Below are experts of layer 8 (counted from 0) of a mixture-of-experts language model. Rows are named down (a neuron's output weights, with its number) and show model dimensions 0-191. Each number is 500 + 25 x the weight over its row's rms, rounded and kept within 0 to 999. Numbers have three digits each.
Before each expert's rows: a language model's description of what the expert responds to; "comes before" lists some tokens at least twice as common just after its tokens as in all text. This comes from a sample of Wikipedia text that the model never trained on. Tokens count by the router's weight.

# expert 13
Description: Periods, mostly decimal points between digits in sports and statistics tables, such as 12.9 and .533, plus sentence-final periods and U.S.
comes before: "\n", " The", "0", "5", "1", "2"
down0:484521504476494484512533471485490480535515445495508457504486442525491541480461509498495549501514529488478492512498493499493526496513520520502513501496469470516506531489474485499501480500493508506506509547469515525488473469433485499525474488518469541513523506505477516485495514472482496489494541547518517474556519525504497443485493544504461490518497476501515462506505471481484501478511557523521535488472498530518493523503469480467531484431526492468527504502514505559475518442521485495527469483485525527497503520471522513484449533476479528540476470477526478488559496504450524491

# expert 63
Description: "as", "is", "was", "became" linking a subject to its role or description, plus the "-" that starts infobox lines after Occupations.
comes before: " a", " \"", " the", " an", " well", " part"
down0:499480466451518470478495500531503495495510477489506471477491515501500481494468508470496481519531467496553514514437540472458505543489496540464528495478504469484472525500478514546504487500528541534519541517499491509508507501475540480493490524510526508528458512529478483507505528552497480491566510432494536476505553511488533500484511491525452510500497516519511480513535505463530516511485491507514509558478528499509509502497488490527479558474500491479449518474506494502527500441531530500451445488501526482477536469470518491489483516463511487543499495491496484504520527458499492476

# expert 12
Description: Prepositions, chiefly in, also of, to, at, from, into, throughout, following a noun, verb or sentence start, as in graduated in 1968, pastor of.
comes before: " the", " a", " his", " addition", " an", " 18"
down0:550532513520510558494491486457480541536501500518485488458475473521510487477463492470442501470523473489525490495466478493481473497495481494524488515471504499542463478515506539495481477482546481489491487501509475524518503517478508530489544463502512561494474484481528505483482481522531513529473493518508506541515537566462483532448506507549458494524502493473503510535476460541515474502561483474511480509540497490497528496472493527508506481470546503522490459528459509485513513456536527468501465514530485498509539509468537497498484508473498486477498510502497533482481462476476488505

# expert 50
Description: Periods closing sentences in biographies and narrative, often after a year or place, plus closing quotes and clause starters like although, because.
comes before: "\n", " The", " He", " In", " It", " This"
down0:493502493473475500490512511484518547535530548515542515543460487509487550473446476493473483510456526452475477516504500472531511486527505482495467478504501486526497441448488509466516508519496494513494517546450490501492501510489510484442524523494477499460531521530464523519491521505513524513511510509465556525540502443514535505516496488490497511512485493455498493471454533449511474494472541527507501491497465514486481485509465486483488498487484531502526479512527572499521523509495532525459501486514534469501508515511499517472492517484441556509467503488471479505506468512493523487

# expert 54
Description: Line breaks and == heading markers, New, North, South, United in place names, and the piece ul inside words like vulnerable and Pulitzer.
comes before: "\n", " York", " States", "'s", " Carolina", " Jersey"
down1:517495491530508494449485478513501509479500473501501492496514477502501504518462495551513526469483511503467525527557498480499502491536490516493491489523507476554527497536496534536502488484532540535471479480511508507443498504466543482479500459482498544530518517490522478504506486523457499422482485505495505538488487504453510497488513573518506516494517539510547473539510486483508534510494511454488523475544505492536514474551525441550500568488504507479475517483506432495508527501478513475505477508502481504520472502499485530459522511498533521504484459519499523508510491508523486472

# expert 28
Description: Measurement units right after a number, such as km, mi, nmi, ft, metres, lb, plus commas and coordinate letters inside numbers.
comes before: " (", ")", "^{", "2", "/", " long"
down0:491494515507499525513485489488467529486509495509529508507517489487482536460470524489511492507507521480472529500550477464486508529551515521477481482492493488511484501515547465516515464516471465480444492444540467470490522514466503543488493482506469488474495532480468480508485500497472550525500543457542504493485513505495488503480464437478480488508458504519508465432500515494490563474494565498491513510513500511504513558464525509494495518479462465458503514533501481496530478493518530531480515522482523492503467500488540522484481485498523512484469523503525475567511489536548494500